{
  "experts_per_token": 1,
  "router_score": "sigmoid",
  "lr_router": 0.000676,
  "vocab_size": 16384,
  "norm_place": "pre",
  "rope_theta": 10000.0,
  "tie_word_embeddings": false,
  "parallel_block": false,
  "init_std_up": 0.0149,
  "optimizer": "adamw",
  "train_tokens": 629100000
}
Below are experts of layer 10 (counted from 0) of a mixture-of-experts language model. Rows are named router (the router's row for the expert), up (a neuron's input weights, with its number) and show model dimensions 384-511. Each number is 50 + 12 x the weight over its row's rms, rounded and kept within 0 to 99.
After each expert's rows: a language model's description of what the expert responds to. This comes from a sample of Wikipedia text that the model never trained on.

# expert 15
router:45 57 43 30 50 61 50 54 46 37 48 55 59 49 56 37 10 38 59 37 37 57 62 42 41 46 42 36 60 48 23 71 39 32 44 48 45 40 64 57 49 51 23 57 46 58 51 59 25 55 46 37 49 28 42 60 65 56 59 29 52 43 53 58 37 40 31 41 42 38 44 30 51 38 35 53 45 30 49 63 68 59 64 31 38 54 50 32 58 46 37 48 56 55 52 74 53 44 30 37 43 65 58 55 52 62 58 43 61 52 47 31 46 49 26 49 50 42 65 51 45 31 56 61 44 24 43 30
up0:52 33 50 57 43 46 39 25 53 45 51 58 43 40 27 53 60 73 63 36 55 51 47 35 43 36 44 40 09 45 60 53 76 42 56 34 25 65 53 42 40 47 43 51 63 45 56 33 56 47 64 49 34 57 72 40 39 41 49 31 52 55 40 60 58 35 60 45 52 54 41 60 39 33 64 71 34 26 55 50 53 55 57 56 58 49 60 46 47 42 51 50 51 51 40 36 47 15 46 55 51 68 50 55 46 40 36 43 32 38 56 56 36 43 52 52 64 42 43 54 30 40 43 41 55 64 52 38
Article openings, birth dates

# expert 2
router:48 54 47 26 66 50 49 36 30 45 66 62 39 46 46 56 42 54 56 41 36 49 48 30 46 42 45 47 52 50 32 86 64 45 58 55 50 52 51 33 50 51 38 45 58 53 64 58 33 49 72 69 67 42 70 43 45 34 33 47 81 43 40 50 25 44 57 43 29 58 59 69 27 28 41 42 53 38 36 54 53 21 64 44 46 60 50 37 39 51 10 43 37 71 66 37 49 44 36 48 56 73 55 68 50 33 53 54 61 32 47 60 48 54 54 38 45 30 68 63 39 50 57 48 40 46 59 47
up7:53 32 68 46 41 52 59 39 63 60 48 42 59 68 69 55 47 61 47 41 27 50 66 36 54 68 49 50 49 60 67 48 53 75 31 81 53 42 40 39 42 73 46 53 49 58 69 56 53 49 51 48 48 59 47 51 29 33 57 48 44 56 50 58 52 40 32 41 54 49 52 67 32 54 50 51 37 62 48 51 46 50 56 53 53 35 44 61 67 65 61 50 35 60 67 54 72 56 73 60 47 54 50 45 33 60 96 42 67 58 45 49 50 59 49 49 56 60 61 56 57 59 42 58 46 59 48 51
Hyphens and word-internal pieces

# expert 7
router:50 43 49 37 61 46 43 65 56 41 50 57 50 55 41 48 37 51 62 39 43 62 64 37 14 47 22 40 39 56 45 72 46 48 37 41 53 48 43 48 49 46 32 60 57 76 64 70 47 40 44 38 40 48 51 77 43 34 58 52 52 55 43 79 56 41 27 51 52 56 52 60 51 50 52 47 47 35 42 54 62 40 59 43 57 24 63 36 47 43 44 55 45 69 65 61 44 43 59 50 72 61 60 45 48 56 44 67 56 49 55 29 44 63 37 50 52 37 70 38 63 59 49 53 50 44 56 45
up0:61 53 44 46 57 37 65 41 49 58 40 36 51 78 38 58 45 52 52 59 44 34 54 57 35 28 66 48 25 65 48 38 59 40 46 60 56 27 42 65 59 48 42 60 83 32 50 64 47 49 35 53 40 45 59 45 64 47 70 49 49 70 63 58 41 56 33 32 33 47 60 46 27 49 74 46 60 45 44 52 46 16 64 70 83 49 49 35 36 42 48 29 62 67 73 48 58 29 54 38 37 57 44 66 57 57 50 41 61 35 63 49 33 28 63 51 53 42 62 44 67 35 47 52 61 63 40 59
Routes and directions

# expert 13
router:43 49 52 34 49 52 51 55 38 57 51 38 42 46 53 40 46 56 48 49 39 40 55 35 57 54 56 41 37 55 36 91 45 60 48 49 43 34 47 57 59 71 52 61 59 48 51 57 48 53 64 56 63 45 34 51 58 36 48 79 87 60 56 90 37 59 49 55 39 44 52 58 55 41 63 40 72 46 33 60 57 38 48 48 59 39 46 37 21 45 42 52 48 66 45 51 48 22 31 50 47 46 47 41 70 53 50 44 49 44 38 55 41 47 64 41 51 50 68 43 54 47 51 34 46 04 53 32
up7:53 41 72 57 48 48 46 61 33 59 64 60 33 50 44 48 34 40 59 51 50 47 42 24 47 43 54 48 37 46 44 66 61 54 23 62 45 88 57 86 56 47 33 56 52 41 57 35 35 56 51 51 64 56 57 47 48 48 48 50 41 45 44 34 56 63 54 40 44 53 60 25 48 62 68 42 57 43 93 71 41 71 42 31 64 56 79 43 56 29 34 67 52 46 56 62 47 68 31 46 51 52 37 64 61 54 45 47 48 24 29 52 53 47 64 53 60 50 47 64 68 58 29 31 57 67 61 32
Numbers and song titles

# expert 8
router:49 59 39 44 42 41 50 41 59 56 56 52 27 37 32 54 36 68 58 29 59 48 51 42 38 53 42 41 26 46 52 81 55 61 46 39 41 57 74 62 47 55 52 64 58 42 54 57 66 47 56 37 58 38 50 57 58 35 54 42 73 54 47 63 45 35 60 58 64 47 30 44 35 41 50 56 52 47 54 45 50 70 44 49 57 53 80 65 52 39 36 34 54 38 50 68 69 30 38 40 55 40 34 62 43 45 50 58 51 65 50 27 41 61 38 51 78 46 65 59 34 57 42 36 50 42 53 77
up0:54 46 41 54 30 93 64 52 64 39 57 46 24 37 25 68 28 46 70 51 40 58 60 46 30 60 41 41 53 45 51 62 63 15 41 42 46 43 61 33 55 48 44 38 35 48 63 58 50 61 53 28 51 52 58 26 39 59 53 59 78 65 70 50 28 55 48 68 71 50 38 54 29 45 55 57 36 50 70 65 49 38 40 58 42 55 51 68 42 53 36 41 46 29 64 39 46 38 46 48 47 34 63 41 66 39 26 41 49 64 50 60 50 44 53 64 37 58 51 39 59 22 76 51 27 55 46 49
Foreign name fragments

# expert 12
router:42 46 47 39 53 49 26 35 61 44 61 43 35 47 39 59 53 55 57 42 43 52 75 57 40 39 46 47 49 55 50 51 50 49 48 44 54 38 57 63 69 61 36 68 52 57 76 36 60 44 75 38 71 42 47 49 35 28 44 37 99 46 47 71 57 41 35 23 51 49 36 50 30 32 41 35 59 44 65 56 55 39 44 58 45 34 42 44 38 64 43 41 41 65 66 48 51 61 70 30 42 56 27 56 58 51 75 54 54 39 49 48 46 52 43 54 62 53 55 49 51 56 58 61 43 56 40 56
up0:53 50 36 38 49 58 45 61 37 44 58 54 39 35 66 66 36 48 51 58 51 69 35 53 42 31 49 52 44 31 53 53 29 61 36 66 29 51 54 41 53 72 63 61 56 54 55 59 55 58 33 47 51 45 57 64 58 49 71 52 51 53 54 57 26 50 24 56 40 53 41 49 59 46 29 23 54 27 53 33 70 36 44 52 56 27 37 19 71 55 53 55 62 40 50 63 66 44 47 40 70 47 66 38 47 52 43 81 38 43 59 35 48 53 68 52 42 67 65 49 38 46 78 43 56 45 26 44
Prepositions and infinitive to

# expert 0
router:66 40 37 32 40 45 48 52 59 35 48 70 53 45 55 55 64 63 58 64 27 47 59 56 40 40 43 39 29 72 53 83 48 62 34 28 59 53 52 65 47 60 48 59 40 55 73 36 57 62 63 54 49 44 40 64 44 43 58 57 62 58 29 59 46 46 49 45 27 56 26 63 30 48 54 48 53 59 47 61 41 24 63 39 61 58 53 56 41 50 25 62 71 57 49 52 72 42 56 40 49 55 44 53 52 50 43 48 52 61 58 56 30 49 58 54 44 40 60 56 44 40 58 28 62 52 60 28
up7:41 36 38 46 60 42 37 59 68 59 36 53 31 60 54 50 53 74 43 69 52 54 47 17 68 50 57 40 64 47 56 43 45 39 53 34 59 68 64 46 63 56 31 59 64 33 59 52 44 46 62 54 61 57 32 32 24 63 47 33 65 68 50 48 62 74 55 59 41 65 53 39 54 47 54 58 64 44 39 57 42 55 56 46 36 63 57 45 41 78 59 42 37 56 41 57 39 41 52 31 46 36 60 53 74 54 55 68 36 56 45 56 31 56 43 31 48 58 48 30 56 60 53 47 60 55 50 53
Sports stats tables

# expert 3
router:60 37 40 34 44 69 38 56 43 52 54 44 44 49 53 52 39 59 44 54 36 44 68 49 31 23 50 36 47 46 52 72 62 52 41 37 49 40 52 56 38 77 25 39 52 63 60 45 52 58 52 30 51 49 57 57 43 47 58 64 81 42 45 63 57 37 41 73 45 59 46 51 34 37 59 40 57 46 49 74 56 57 62 65 30 40 43 28 35 30 36 61 27 80 62 64 50 61 50 61 45 75 42 60 55 44 44 53 67 57 38 42 33 62 20 52 56 54 65 31 42 38 34 57 49 28 41 39
up0:41 50 61 43 54 51 36 56 56 54 30 51 55 51 44 67 45 63 56 32 49 59 64 47 41 67 56 65 56 59 48 43 42 70 53 68 43 17 64 65 56 50 66 44 60 51 60 24 37 44 47 46 55 39 46 72 36 52 46 45 58 64 48 72 60 46 46 51 33 41 65 67 56 54 47 55 46 50 53 57 65 36 56 54 51 39 41 70 61 69 49 46 57 43 57 33 55 39 43 54 51 29 41 57 73 65 44 62 37 61 80 24 62 40 39 35 51 47 60 16 58 61 51 61 40 62 62 51
Quantities and technical specs

# expert 5
router:69 33 52 34 63 66 48 56 47 47 35 67 48 66 40 51 58 39 49 56 55 43 50 75 37 46 53 45 50 58 37 99 32 43 42 43 48 54 61 40 38 42 36 37 65 72 62 58 44 54 77 42 44 39 73 47 54 34 57 57 50 44 49 49 46 41 61 36 29 65 52 35 55 70 62 43 53 46 54 57 54 64 43 66 56 38 62 38 61 45 38 45 25 57 52 63 54 30 31 35 63 53 41 53 41 43 37 63 52 44 41 61 31 57 30 49 54 32 47 22 54 56 36 57 49 33 50 55
up0:54 32 53 39 46 45 26 63 57 59 36 55 62 45 43 45 65 47 66 56 37 44 50 72 48 30 48 54 33 38 42 63 38 44 48 47 63 42 50 55 52 64 43 43 46 31 40 43 47 51 50 45 33 45 45 60 60 55 68 49 66 68 35 66 40 39 44 51 64 33 63 63 57 35 82 39 33 41 55 52 44 47 53 33 61 50 61 51 31 64 41 66 38 59 62 66 48 72 42 26 50 54 53 51 76 55 53 40 34 55 41 37 47 55 43 29 67 50 60 47 57 23 83 24 29 35 46 52
Proper-name institution words

# expert 10
router:51 47 44 26 66 83 54 59 49 61 59 34 49 50 50 29 37 62 49 61 45 54 53 39 35 35 45 42 40 54 57 84 58 51 29 55 57 49 43 41 40 58 31 50 49 47 55 72 57 20 58 46 48 54 75 58 47 34 72 58 87 55 60 58 53 38 42 52 43 49 41 58 26 34 41 56 63 22 37 58 49 57 77 59 49 45 52 40 47 25 47 55 26 73 50 78 55 46 51 51 64 59 56 32 51 47 54 58 57 50 38 53 33 42 55 59 73 42 63 40 44 38 43 69 39 37 50 34
up0:56 32 54 32 23 51 47 51 44 58 45 29 42 43 33 37 77 68 72 33 55 52 55 53 38 48 32 55 84 58 54 56 37 56 33 68 63 30 63 62 52 66 50 61 54 56 62 40 26 54 55 50 59 59 56 48 49 52 41 59 74 60 49 57 60 79 64 59 65 49 30 78 46 49 67 39 66 53 45 60 57 47 62 44 62 53 65 45 49 53 47 57 53 50 40 38 61 32 43 45 34 43 45 28 39 38 32 56 56 41 32 36 45 62 49 56 58 55 64 40 53 69 38 53 33 55 79 46
Numbers, units, codes